From a checkpoint of a small mixture-of-experts model trained on Wikipedia: 24 empty slots to pick.
Below are experts of layer 6 (counted from 0) of a mixture-of-experts language model. Rows are named router (the router's row for the expert), gate (a neuron's input weights, with its number), up (a neuron's input weights, with its number) and show model dimensions 96-191. Each number is 500 + 40 x the weight over its row's rms, rounded and kept within 0 to 999. Numbers have three digits each.
Before each expert's rows: "gets" lists some tokens that make up at least twice as much of what it gets as of all text. This comes from a sample of Wikipedia text that the model never trained on. Tokens count by the router's weight.

# expert 15
gets: "ap", " pr", "ath", " Pr", " War", " Bar"
router:516507514494504411485439456474518466570513479498536523489467556535514585473449409556536503443540523503496433434483589550488457496547486518528488467480477552509519423529473474436494470529509524470450525463561498462474511433533448496452510487481442454487477534546547530511524488544488510546
gate0:581510534505522541424482566498506516548512520492537564459507488462506472492432479525552567421450493487450528530498452519472533514513527487530517489520513482530462487535429444463497502617459559483436522533514487483472496514506533454451553519518437446538495524597535574509452476500496450553
up0:494499529484593484470469490564509479494576533459582504465563526539508479455456541532568443457571485465440506448427505608528516517526463486501456434542434476547537545502474442585465496511426478431484487549499496532461526483571519444526534553496542485444481530527506456570432535505475465550
gate1:527513493428511482531445472498523465557424487540487501510536526521469461527469530501542515424480490510470489502547522544508491491525465557548564502470567489546465468545476530434504505569560531521467471466475407481498501442475498562519523513456421428471499595544588519513510541550400448488
up1:475479534501483433512589477491431516555443525516539514496471539527510474577444468495467430484509546485545437554538561443458498493502426471488544498405521517565466495474474493558487588473504508510532490553510500499540478528495436549499505504478502535530551509489487518528499502574545473487
gate2:469477504507430462466483527489574553469441424555512455475449549489425501462457520469463514504465440472502495491508497510579502523517447545529579518488490480443486375502404500484591575581487509530454550462508469427537554449577471489530426542564480476443479592563497541481557546544419522503
up2:503459484553538468448522506518473462518566435541512460512495505472541629533571556512467533536540550499516449462498427414423452446488458486477422530496532517472587536532491468494524581579515502525455494459564524432487510517474490542501530525526445412457463485563562487466510519444549493531
gate3:436552547554507509491471549531510488556409426515484500455465537478508507526446493447504576510434542540456501475480503516528505503516534579545505398547475498431482473532525510515587509533547531538444522503492456498492513502531455507514484549543472429468406593552515481473510490475482496624
up3:501511500488631547488440474506458453441446630485452446507564503539506472472456506508511496522519476484493487543487509497526480524436517560460585485471523498485490483572475443506421476487497444501462455468503497438468537467570516509537455502490479481512481441480517544507475531496530564512
gate4:514458478559394525498508479501547462545493493521426457454516529506435466492478468532426564502575485494518490531473483484540557544525485523484424548469485490500512503518475472506505631504502536577468474586554536489577492495495481504467524510482477512490509587512569513547509516469522515546
up4:402464468532445470509551538474449508518470503564486455468491585520492510437474474462517499503524377536479510535491570457516560466465443557406505458497478488430530430496496504534539551451490494535473558542473568589535454483523552533477456493455500484482497566507516525509562495457529533502

# expert 52
gets: ":", ";", ");", "=", "):", " /"
router:480542493468526569492500484518530604507471481545540564451520491541526536452479506554500548552451507502469484482577527536554468502519471506464471516513505440475494510552551483422490518517427567496524521494490463525490492437542452488515499544457530521546472516461566484502541477534574502489
gate0:541463542501511483415468517568538553486443522557508534562493518435502503482509488476465545523504545473487549584542508469500562500584496537438440552486485504490573485545498473500527507575515558543485448509497462525564489443487576506497496489464572483522554461584485535512498484507461542535
up0:441509480574461481535496485471494523563548488513509534472494546490472534561624575524472391432486478466458489446593481571566504512443495473498544467484488470503503553516531552491506519469513498477556561545560515529450532553451537470494494526469506478475514503493507570446504530463481500492
gate1:487535459470532513468502488575493455525509474478491554456490515493522466515452451491466537570512570494517500545527466466514498498529523519592512528590605471492474485516500537484508573501487610564485460441498560532518519533476455497484419476516497529473444493491455496467474559543512428496
up1:471450445489454460523484473510487500497485460514489498513481541477510573495496505527539445513531513596551465559488526537489483512599484514531589448538442501515472446508474587492561513566480546463538490480539535528539552530457517513453445458486460627516529501497489487445451490523509484488
gate2:467568546516465516488463551539500494468483468552469550425447477496494494509517516518497571564481491483560470486532562487529538475437497507511560507513536454538531483542509457545471476461473574447512553480568485523604437472520554523492500550440498487513445531489525460502428525489498541524
up2:466511502516448460500479503414442478546489517449481472506470462519494460476536586535485479422532511501450562457490539477472540503585539605520467528461538484414560535483507525488537447588482501507532471523501456489508477490456476524539515524472450502491546427502470482505576478536489573506
gate3:509473488511488479504505490532494572482458439486517563499469496471520456514534493496484484472509500490409468532566483404489546486504524474452536464493455571544468470453516512566496514430504552563499452510554463537507444475525434537495404455486547516406474489495502580486465512500410479513
up3:487423488523506505479444472551508511535522513508518571555466441509440482479504458538499487501521581470435501472545505462508511531533452481542541507543515569501484429456531568492478498474494597549506466433517495513500488511545497465566468507529524483406408516537479635526538551457449467475
gate4:537504518484478549520592451525502519450495500554495579530497503552524502501450493491489480511489523513489522575566515514451559502558486539527443489529523529524445437561523503492447513476464519457505527458532522561504469425551519439520495580539571431487484447490551523465516523552497526535
up4:433435534581421508465538479493488497493502407514449508462513418549584515440447538503491499544450478473482480482500540604446492491512533578501496432569457515549508544527479536494519471507520468472578460521564465587425467504509505539441462494484525481504519496435464437471460495529563524549

# expert 45
gets: " |\n", "\n", ")\n", "|---|---|---|---", ".\n", ")"
router:472524462538531433539466475488499496490536460462553550507458578514596563485453464529542474470455529466459532469531535534475476520514470501471445462496460482427510497433496536475520473516437473427524515473471581422486534435469469511512487491522519564512468427582504514533506510591461561562
gate0:472512526533453418446527475539440526489452465468488453516448513502518486459547541504450442494503527507425431552495528499491543510604497512547514524567488510506509437549518508495506516584523514601537507492413550513566360507480511477466528464541531468540535552471539462448477489590530513533
up0:552525506445623575505509525480584441474534525488456538516545459569484513460523470445524535509523509539515540497551467473458473547441550543525448497454497460516470551448466430473459457437456545435466539539557429517419553594495449470504473492500526490471427441533509510495561504452489468492
gate1:470496493457544448468500589441437463420472515577452477432460523402483485494489548531509502508505530503493457488530519584520449533551482519474511431551425584496521426491505523498484544513512467511534507447531462481491456526536492452493498490478489465496479528511497498528502567514473490443
up1:432440514513571498496494465580550461467455477505614543479505561487522510556558554490497473537587514479515555561561514491501455537510485577526449472464470472489489456466502504545464503535546463579537464541501561547545538589494475518538509487512520496520564497512414420490493498449435528537
gate2:557515542486466436516454507509474555498501508540419554502438455523443486494584495463547523547509481506456510526480515473529555592444513526500512484572467529492492455557537470469464488407479396510531453480472508531535424515479527497432469491476456433425536522568500499441556578495540546487
up2:524533512481486576460515555550498513549512421482542487496492519539540524557486488507547447591491467530527419505541552522544392517495550515538479495471539492454587521485483460465513508474527443543519537532425512508506519521522490582540465482485515496538488547513524438480544519451542498495
gate3:533449485520547431447536474469536511502516473550457464477504475518500467484507521482520449486454462481474517573484515567491538519472531508550476505517616533514479516482529523459477529487468455591538493490522524475494543524532489482432461490490488450562490500540576620507499621567528456518
up3:488513523511448483462517419516450492428476488473453449515504502523534492395513508501483500530525444489470553500478461506441468452568482484445430450484531482498435528495480521542439536439454528510542467526433467509516483577467478509493384496493540475507611475464500529527503493461443461524
gate4:550455474482552474475464479493552550521547514496522485530580540489526454533497522544513502536516457532482489547510564549487531522425511547590523515538554606480515497493513532511468532589533507534448483435490477488529483477554527509505468449468486527494469504479488494469474419499521441513
up4:510527585536447482489469519537445469526467506483488417465465448514494546479528437443414470525515484468526463495508423450518444428547445456418541528548518433478446483514495488544575499434514492513515459524482553524465510531514454511557547495491440551439532518486481525534519529489478497463

# expert 40
gets: "\n", ".\n\n", ")\n", " |\n", ".\n", "==\n"
router:514471474519462567495507431460516569463520534447581528530454551558519551509510477527523469542530449476474462487573588511482536472530454499550442490509460543522555523479575517542559443459420491509491432478493444438580530482572585524526528543417517516547500516554480484499595516532526497504
gate0:591519545487429490426525525499477478542481516443413511500515472443542545542500473512475422555529479486467502511596454489489517491528550572529517527491512517533510461431548525472494506488508542522509486522512481538499473563511537465565506473482459493460529532519462570532562531507529547496
up0:529486521577521473492580528519445496492518533525511451484515548473459491470486456515480554441535481426501551552537499593465490437466480497500527462529470532479474526493536459512549463520554524443445495545568502527509539517470473501529540498476485599469518535518457559551531491498477504543
gate1:489498552508538457493541464460459456474441484520419499487560479544535548444484458485442452539506415527476463470521513469537482411504467502438471538505519567563504495462530538489476490390491478515513508492502475531579543475577532521542506552498483422458529526552473524416548538593487456474
up1:470622507517446525589499538550583454515517503588511445456480492493434473469512500520425585505481521505457488542484454447521524516448474462524540449510473469432488523516491490531510495488589493540487480476496484454469498457440434437441510426608511513485455446481479488553440465588473525515
gate2:550444454538503492455468530533547503487500493574530489488568481518484526545526507502496482501504486485511463392450567545554455514504603439524458532440484521545468526486485499478506488474449484498502546508390475490499434432515546569487495581458574523511520543493464507441521414557452571405
up2:524528525504499490415554526520506501514523553425510491469522510539456489402506503512489487530484521496526521501530477480442494515539543493412559469526469496510476525481406475464486510546522566468426465504481510498484527563415546499509474561474518480536508493432471516507549441458550498557
gate3:480540496489502467440535454494483513518457496515463519453473520619530519510455430471535533406472428541462452472491534466487527378491526590551580569565545593538470562492466512539515458506465498493538484485528498492544498444506578487515540536475454540446502481505591520462487545471540507494
up3:528479530561464550513443479497513494532497517482480500496572504460463446454469567483493545464509533525547514512517430514521470552410496434478493466483469492513511435527529471490464614474519507504511485458410485483457403485497435526563462455451485490534533464455495574503558536492455519514
gate4:520495547501473576492521530492514529528522527551478469477471457477533467450521503470470470490516538530440535467536507479516505495521485510518434519464492511465520517485507458520504524511438467529545454519476479482575535497508507552503528492476494484607505476511472487481477456445436479499
up4:502492481544480476538538461554509494488458530504408611492527556513437575539508533487484488414535540552513417592526497443459448440487487395484487472518525489507478493488486526460472504437572501485517518497468543496505430473531520537547430530517418594547574490499487526514542487535536527489

# expert 24
gets: " |", ";", " every"
router:506554537472445514524515559467521535498507530509440451615468449534476520457449459605514507561519497459452506553470538513538507553466536472498481485519541487469506500472464551505445502531601517569435492507496540553569470543482528440463547489498469536503431456478469540481463488502460473457
gate0:511430432458472488553475525466597538484523496547446517496503489548482422539544452500500470542475551453504467560472547474558500492588532476481517523532547452480519500497425529582505529462491521487493416494457541489501503510530507504505507538425547502513507453514493492440470498441531567616
up0:481483533495454471557464508550612486502466524525521556509476559498516449511579423518485494549496541450505533538461503502543514488510526495462507577519500503492543538555441495546533491441495508498497434524444500483543489587500578487498506581464532548473529431568450455553498584479578567544
gate1:560487513528514441538505525466545536604430527486464529559500601573449527457455452481553482437467549544575512466499527497498497467503464531506450474526477591441495544485501501503491498459483580498393532508447558490474533520533471558433468527525526497531480480532527584479492448490542486428
up1:522553491499522421448497539429560500526460507489489516554522566530459506495448449454497506419448519514620461490542510561518459468471551540512522438547491612459509576449506517503505495522511512512416494549481554490526579546494474532476445463514478517488460486531524563456468465473511481427
gate2:467448470558491502506481465484458529529454568549478482482509533484493484504505453460481506476468489486504475483471454524523463519503507446442517493528511595485518550469554480498460526457527494526511511486376536497512516451485442482469598472451434553439528478525552544437470507547578508455
up2:542510524484537519507507487463547475477487507519505524537540490520530530434503532520561520511515475504486549507556580485524588524497513620508507558460437407480526466525490474430552475496517514496507485535559484518525465492532547531510450501569498469509509491522480519574576500469416419482
gate3:429483493446517512448472533481452497557496465576502478519445483478460488475551448486512595448567500526489500424509528520527530503566511499443483373426436501495520534528475483516612561515525547568436571531523513503469510465447446531454482557437507551457556515504443464422453528506443485483
up3:528506528591511490547488498482500521471476563456541591485472417480541537549459546458489415459409482484559510584486504505511447509452512453513504528565575539505540495485533473523425493524517489485517493440493497534508508493509499446554494489477401455547459489519572522559512420489549531572
gate4:554519520476550492506540531539463523458552532436557420429515451470585514436486475512511522544536519481416513401492478504461530483467561501491508504567552454478498485505548574530429571484482521516464525494490511463508503496477515548568553463491514480484559514504437526560518476475480451568
up4:496546452526525509500479411488525509484535413525529590511484507493456465506546466558512484436505448527471427453531558523504490541525481501531428491470538590510554534554459521438480400439501543470502590541524529509484512523568534493469549537546513516443559540500531511414467464537528560391

# expert 83
gets: " (", "/", " un", "^{", "(", "_{"
router:502472518517481511498537483449463444558496476486520529468527574533462500470439534546529497482458444468505478476577559553498503569533488468412461458486434540499475529440575517517630533472492416534499513461484527421468600459437494543525491512520472545547451554507527464471483536460460553436
gate0:444504508511502550478472516497476519513542464483540500532502577467460478499489473503427548461457484477479475556560592511543449502482534484494449507532537556568475514495549511540486570496487434527526485457553492492438508515519554496463468502550471451441504512473523517477457565482468481487
up0:547474462478510507472495495487441548460545471499612513497495431505501535503497449533472430486484474523566512487510539498495496531469461543521491510517507507469554455511451584498489532517507519468518492496464448465462513435532444464448467390500530511576492521525541529402556509522538492566
gate1:586491519548442496497460514467516494454488459515471501437553492545482473523497550516520447494507467494393511497528557432535605529478513504477512484495503496439506539459473442470499539497480475584545491472527438536494418518539527480443528532480500422482437540589566483458545566463544551499
up1:529417512526506519405568501495448462536542516512493472461494522496508544484490507495538472539499527448486532531489424419466504573470520519471526446497482547438498510491452580477515524460484485550481498491509457489477513412495545511454501496448469518494445537512510477512430583463436446531
gate2:558492479486454543444560508522538545545458489590515489478528533484541456499472522539466446479475433498484533501519510561494566524494554482360499444491504527546466512594479601496580548523523432514503466479504419507489505551500512470540451440497508536471516513473495471464438511415466518532
up2:470521508507549452561474494520428527553517573441484492541450492484484574459497445461530547510500478495501516504522516427527463530475509523592489540520477475433517494451482421468438442469486600535532568506501552489530461496500496518480515561488527486494488426486502496515553476562499475460
gate3:525501526563566502482519476477486469460527456556533570499530522506517478518401502554541576543511534505467521572513422530489529511485441542521533491576436525549489469507582469524507429504532535513467539433498482517472488514489507446492432495510480522488515571440568501427437570443541522568
up3:477507505518427491526447534560510482427522513456483494556469415504429508546545510417445470485553422535563426538498586466506500510488549456535433494412528440448485587553475442468466574513462471484510498554519485469531507461485473481455553505456543454508521460536435538478479419566478537441
gate4:483430566531540503539530549526499489545527478488443468471560629490424533482538473469458467606522519496534452542444564499473499537524497529528479532517473483556445448513464472509569451508431448493495481551517550453501454488483506437449439475504484485522502542516427444511443472464510527463
up4:500486495421519487461443541540455479539463518572513520511485479528517520462511410498488569465501484490490567480566506464471488600538587461449489516452514486494503480559472462553429500459465509511489491479551462490439536501492470464564445528480479561501510505430478470504577475523507489448

# expert 62
gets: " \"", "um", " |\n", " Al", "19", " em"
router:448518433535529529537495510436482529509481489522588575511457548506546534503493474498512514478497486453502527472483521485468419536488463453459513423523481465404525448483507572473503433495439490497545503425460520484449465422474436513431522573450496529541478458568453508524471498514465505526
gate0:531568520526544497545491531514493541547474485520487442466456526503417471572524533502462524447466538458471495530471510530537612486521537454497471407545451527471494407538506525560455458511583517556485468521487439568519444537560510527538581572506506495589532530424476581469462583433514487554
up0:571475509522524458495451506518554533599468528487500459492467540546464477462512511453557450469447502459443544467475516507531510460464492468506460485563499508432577533493468544492456466496504504511559485504582437512521524543510472466510495547549583544587532524440479515422545474487526511476
gate1:510543490441588567502529500474500511506444451541505489512517454437411493519493462483442518578434434572473507477481530478462478529489480519451544447538428520475508536485459535513503465524532467535473505491507534513536455474470489479517507490355557502494500582475447504537460589436501510434
up1:563515553476584496513510568543562590460439448510567468453531525461514468583516480507409537511513487546510552561508577483529557462468517494538507453587496440502541480493503549474551450523535525455462476541465543507489415515478540498529501462384510498561495498540497464511472476542465498444
gate2:569426448499447554537566515516556491513502482546485513435498578455457451445496523527474491538394524493477484537572498477409487572453510499531553504537551602494542434509484532572464513477506442542496515526523487530484478539557540506463482556460560484403449492507485490489479511539537554556
up2:476488546505465568513533534523460507476596497543523515507457495508509461392495491466493555476517479434477484537501509439516589534458432489470479436580510480512490474457511496439498467459493560445474527525468475538440478445483460472473530499488490573585519523492448475485502579575489515506
gate3:494474518516466530506502489572492494487431528545504531499505527465402459498505587510497534499523532504533422499449456511523463521501489578539516553512495497529493482581544490563453417563556520521527448493535435501502446519558460529461500548495512453453495448443541547485486543509476506483
up3:587539541451541444509485459522511440567421528534475517514575583510475449499478555464510461413467466481491536484476466439512431467536485415485523502515492446511493505483474534496590435508536480523450483462484515469531491541510472543504508502515527417499464418477481472557468482488438444584
gate4:509438458528500582507437533520498567472511549588547504492582528534461500575542510465482555533570507513462511525585467514481480457550551519544548423490525442468481439541466522517549452495449479528481545490534559559502470442473536417477498485519541550519480500491492511489554531510520517459
up4:492484446486565513530413519580507487509480488551512536510524476429464533571445479595538540460601490521468542526503403520498545400471529466474491469568509498485452478410528501449486480426526492543500478491518510556572455506443535458523512506519597533529465463535474496549518474497472493540

# expert 69
gets: "el", " June", " El", "°N", " Bel", "els"
router:452507450553477537498497488503483524473554475492565547488542594542604521519518479578511502432513513502531492442506467522573486431509510485441490464482488461446539501455524469514526446486496499502543485561486567428406564541567493515457468521526483563565450474550547487501519456550463526582
gate0:540434463520475466446499491534505510509476485540512486435513557471488493545514516465402485487509497460445433498464450483504539396503507497593489478580509474532445506495463477485488540508478472562519462464528528514524415506550523442483503479510432544566491594489491509437508466503469515527
up0:525577493441577431498464553544520486468515451533540521500458548507548534560518545504514480491474538535417569440507520496436406573486563458488513508523544453496505541471537526545554462436446564504445508418516475530512493500558501497539497488521553441530480435512470466480469573543441472549
gate1:474500433495468514460489499597496512512466485556557471427560563469497586555533527516462548501505548493458471458524445477524477434415538520533470408511459497589500493549476495579526465517529561531535541531416469525479468520550472522481375561509472515480515469509480504527562485515459486515
up1:499506480477538456553469508464460487493449471512497500498448475503570471463440499459454507430470503465562538461464515475575481506544409517532448528499551497517506428467505535432459515421495505573498435439565543517536476440487534525436540435516506554532455533471491474515429580381439467427
gate2:509478454525496548421600527521507531475546457489535510434503519419498485550569425541511487493576501491444543559445400518448529552466514442507477560481519508447537459466556472501471578490542511556536499509439512480491524585540517492447463532510508462431409585581512508461467447498511506478
up2:432483523517481518528459499439412499547486563473510515507562463529602521516450514574420532541515429465507466494456486461476496484434532507436452508475499474470448481551480501503498490512541482486447528561472510490487412492498489587499448511473495527517432522540588421527455527479522500495
gate3:494492511522499565514430548568482518400552482526510446531498564475443445492551440516486457500465478511475471472554473550520535445570547562495521492515510492511561425534495557634487459495512474547521515554513560504503495491496555505504414505470505431550507556548525423498482503559529535505
up3:462530448530437536508457578512522468466536520441456514534516512498480457503524496530541468551580477499532498531563487586572522493523556499510521485467537544547595508488506524627544462406514472501532535516521492529523502506446631492479467513557506458530465485521530395492505479544490486469
gate4:504471466582484438462477545518478514545504524491373448508530591466494503474478529429512483521508458494446439508520473488513504498518482509562459562482451508515467547593494484533467424478509471524529551562585403529519490485466571507503465550526487552545529517562531464523540456563544533480
up4:472499504587493483477485454386371512480502498554483511497435513477491428521529509616493476485502445475524508486482425464566549472592467478467511499508468504568502497545561535531500477488502509506482532504454416522554456536450499497420560566472541501436472499500454493463508465561483464482

# expert 32
gets: " ", " in", ".", " (", "20", "%"
router:476533455537515465561464473444479517510542486459573555518470545540580582486461445536552482466462516460509536461506541533506445499491483467449450463481446461436537520419533539445557457499446473434499507490465552449439563426475467534475513511498527556539479413527531498547516504561458529531
gate0:487461490411510492512550495482492542519551561523435499414519454478464493491449472522453457496523488488461425570519495484497518491477459464537453547509508454512580459562446506491510473543525579518407499491541511491438454575522485446449525481492509476455504487513460511459414514516479515471
up0:521492558507477509432514508468525469566532443553503525544503482540485543530429462478479434483485544508435509542485490514561537513494485562512566417529529424566472468578450505500505444462530446548482430521485467418491480506516485557510502495475455507529522445494467497493487454511503499525
gate1:510478484464521420419529483513507494466473455462477419519494491482475567476481520409478516485488525489479461537521341536539475469433524460484536501473587556507495533446532455552531511506567450528559497451601478498474435514494473504516585446478509472457568499494471485515491468521402481486
up1:490568466452534503528521516478467479480494492435503464502489500445599482592513451466459534449443500531574554420446526529497475534511457463493463542544454429464532529521457467428547538555490563564565545484456460521489509487506501468423425528554519451497492461507463545479542427501544423450
gate2:493515505441464573515510468527486439470540508501522431439483458524458500539531441434544453487523507476493471505444549498454519501500421483542437534579531559442486548467421589520445478485599514554491564471447487463447462523477486464496537502505564466546467557448522506493513541498492460528
up2:559468525542482478403552551480388506528456536508523512481411454508547524488533516583522515491447489514531467517508441485466499503461443543476463535486473484506500481518477487549567473520458563492451513541496495559539429496551495523486476530516503562517504491525546566448461440513523509516
gate3:465430496626430512495482498493508500455540485452449517488573546562427536521512560454451542538474493451490593568492488496532527508476538526450530503454566553485538534534478561504474546493529490568571586453524501520507541546524459530452597435506477534460574536455531459462528527487446473568
up3:517483545472533488470497520503522526501444612446506502523567474519413516498521517539482534494559420545444461419480529462537457426523423589555536559478483495447430480522458433510542576533504487506525446535533534512488446484483478473530468530455465581487525537506553427552532571457465525475
gate4:454510559473493412499501541521536532485505495536482527544452419511502444502500424481512591511501587494484478503510477502530484456455479543535466509482453538499476503452538514434468500496591451556484425587509496499487421538535539495518569501481529475556472511426495500515428577496514521506
up4:547479500469556499505512530485565449469428492599504577584537530518578548470529536449529458438490454495478518473480512504497596532517507591489506511450505548507469508487469499494494553513515475465453495475509443441574511537484443502487374516518536476530480521508497473496471501460506517519

# expert 87
gets: " ", "x", " ex", "0", "ax", ","
router:508485462515513455552495520489464537510565494494556513475476541564562577469391471535562467506452531474528524490550509548475493515473461522414467477456448449501523516437557522479544493522445481510453574473474639471433530442499501558487490487539542546581456488479511474529519496515461500577
gate0:591514518553436486435437496503488553541536503491471480480535495582515513550478507472469414520510472509560475505474468565528479530503564495495498462557454518525513511543517462509512524511517567514503624468499474522510496592505564544544452569569612466506491589512464515449511433456502495591
up0:522588508463504466513455495472520540452429476576481566521552492449523536451511526546538459514420474509591480516453471475450418550539515520479517453487522502542483519498582429505420478496520547576399560492493520507477504524583475569507507506522508488529449552510533560499479525487496474536
gate1:517507529516497507497482542415514507521510467493507483506526515533497458458475544486530492502496466492563507600554486504478524511458486534543377504535532527588526463564543468466460537530499492517475546575509510586456439508560461490533455498532509502552495567470504501481418479551554533495
up1:427457521455440486429405514467511476508518504549537521437452512413567496413532565507487445587466596481412495468461491538572518575511479444497485482479520506392481510465480474515557525448452519491492515477490471430446536506484489506531492492455468467464443468486504569508509464540496508452
gate2:506444544477454514466456503527425542534523527541481494561519491483467478462444514469526567575554523575511490553520463579526528543494471543479468500481513547548461486505567462517553540539383522565423487557525532442502402492532594475507475511488519504559473575542407527533516499428554503482
up2:476445500477502465601512620537428464513448508466467482543508447492500498503492483485514549480498599444581460476463476573539540500491464488490473595432447531431508531525522504535504493496552531521459446540520504548593441473446469509429529513471487537444514464542428506514448478461550542499
gate3:469444448538515454523498547528512547464468490504550474497457520517527483504524537409550523517530562525523515491476472467450550548447487551521512495482499496526479531426553474500475519507471526569524515531487539466481515536506508583516549520555529474573544552502526565398482603557497475498
up3:486504455538499554475419462457477482544493466533465483505558532538514565556573450489522480513534534534510511483491556520502493504460518564496532454491561531507543531449477544420450505490546508567549467576499491471553528505465548533531552553531480461513570496486515605499449482535441555491
gate4:520493551564519498486567560503411459481417506476565538501490482503509548471420451453538513439536456472456488482512525513462558464519530537504508498427503529486464441497502451476512472574523517576468541415487513530519508534514461469525397500516540525508503624476549466518522494510574516605
up4:452430534547431485443517470486518461493481527529513518501549436535536571497459509503554514551465505473520541548526486534492581516508521484473565427445521516470412501556508504543428479536478533469518571440568513552450509403443499516503528440523528518534543545485510449489544495507491558556

# expert 95
gets: "a", "us", "ia", "ina", "ae", "ana"
router:519525443465459434550499488496522490481473508509510530524439582608516473485514505546489533541420449480510524480517538526505483415530553457521532521392511535509521476529457508515473391456475495499456551404468530431499506464453506559429499483466486543528476536543494561500508498542532504610
gate0:513537468482433488458507433595446573507460511524470520443496479441507519558567460513485475555469554494497488529487476442566555418509462513536516488519544467547482509483524433548525382518490523496577474501543488517536580500473518523524477448516481388518446588453449504474510522496562541512
up0:444543517506463506431492492504475507547525507537511428473494463526498505502471508508512539437495423475532499529531507542555639509584450432499517526423525530460511510483484460508548480532429496498462552479442486520502557515550562528485585510507468443534482566508572560580447516501486472458
gate1:537457460522443497450423527518520479491446475514488483433470501486491490416479532519520501529443491503523582563467508472539514540555517471492509462467479527536453511523496606547485482534493448608477603465499466461519422558488491557502523543469483395510489490550557492479424482501522468547
up1:556540460521529531476407541486443570533479486479488514493472464513530440543512443513543531564516468442551597550440497552512453436529496431502440593427576500476505535495412552432453486502535437577478550541525516518458476517525472501498552513499507550509460471521499531539494531497494470504
gate2:475536586422460502453550454524503479408485561520553468486461501521496511489562522501505540540556546456550507543491520472501487521498473498523529529549477495530412502466569540478552470479465480525508534508522527471505400496494463512471415447502452435506495523545478506486483577473507508589
up2:479434492517495524553461460491474569542502513487430492427561471506522526481483439501519466456453436592422482547472493499552543469466457474485510454430528469472547430504484432566467545522452510525409451487494531498547497460508516541468448495529544472464466597466524527518499475513483448526
gate3:492561423514525436509555553527549433414504540553461454544543484514487527486481425457437513502442628527502488416461486464442520441491544488537518497524521457460514566472507397421478506549449488512497564433468473487472499556493499464529522443501453502476476574487498483481404487518522504532
up3:537509517540546510555526489472567473434566499526409554544528588494510504512496526446441497481501530504510501505505529528475500525524516465505463482498533520553470499527491412496497498472501467463469565467476477413583485470499498425497477492522522487488440549486566464515515499567498429532
gate4:477475499585460498508550570496514515436456491522471555495505457497477462524507515487500521554544497466504397533404545524486515597511508512539515499491544534474414498524477502509533446502494580489410485439507460524491486542520503500499555511549495511540524517525453525564461482486500554520
up4:460380441494442501585525504476461497500537513505477541531491439506524485445469555506517465536531549500472456555486556487515508589468509543501517571473487552501471436536542468498460475464451526500479501478484462538474568496525534521428463529469547539489464529463432492486486438540524528493

# expert 64
gets: "i", "ra", "ai", "ari", "a", "ti"
router:500553508546514425461525442483467443501555494493457521497513550518550575485508410460488475480529477482515484542518595514502486481466456448493470430499484517512447512441496538428513411477510475475515551505499558474430551425498487530440560475456525562566488437455505498557572458505486461494
gate0:482484543441480462470513515483497448426508512501461454501483453500505560506556527472433505596531462542468389504513492549453406481506474541502466497547556508503470528479459472443463397505425485544461531551473475488456516530440484441498498496470560486524447531550415515490516524491542474489
up0:513466505540490462490404533514516499456470468540479486519490493504479504534496455462481514535496562511452506550509493561504484488493467562480503502527528575478518479513485496437474403421487461510479526583486481475426433499455458459458462525478556484519434536483473509525501495488478445455
gate1:456462569486487568434557490585483451482554458518462488527519518516570447497562472503549458567531471571562487507524541436547542512503501538507474532500516503468477512522508490506457522545451578485483557514465506533531516474470502542490504401502557568458438530429520396459460500533492454559
up1:539513429468542551503447540518480580540524439574440544479508491508542555460505518516491452499509509588492521489515497526483472560509485494528483406448529466470500541472516452576532461534547515446517556438515482503552490513549547528427442475482463481437619539548514520521549573563536506466
gate2:524486471546494456433486581458505483425496496511461541572572485404496474507521561461455482570517503536428503544551559512520486488492398498576558428493520467538470571572410494491522492538551472498511588499523487466513530516463535548532510440480512512466455517529470506537511510493480430539
up2:472520533535468454524442477520556502583554480506602511524498488499427477524477490508551467482463517506471519510517500468467468488505499526493588471458508520617461501516433598468485451421461526503457500550512528526533504559513512458488489491503435456510443491508467472590477531532452476474
gate3:551464475418479486456427478566513550539494532491436460459493414490482506470492487439444419514514462533531519535497601627464522504419516461486491412526506579515452527466520459516470528507482499497494470489528475502481500503503482534488468455457488557527496555481514509491485506447568495483
up3:529506543427494555477473541547533450475455535507480444554545447409603544527532528497425375420494487544575516538516502562468515503505456447495504434586388551432465524399493518499476539498539479517489529466502417514516571468519480539488479459448493544483564504515468559533502521483544455468
gate4:554492556504456472422514550535432515480486526532476515480462489487514512496531497529483449478529474494561443453479499464545572531472526484569532505491519445532469501530565510499524546471516513466522613515487487499461490520446407484458561443595463529477488481473454476476513451400550523541
up4:519455513539491526483531479484501478517541588513439554513474564495491458485529508555427446496549531449504479502510424517515504590459504494535530504464601495502570521496512453383458506461537561540509521479532519489438455541507467424491439494521498436465446406489454487489497454481454505632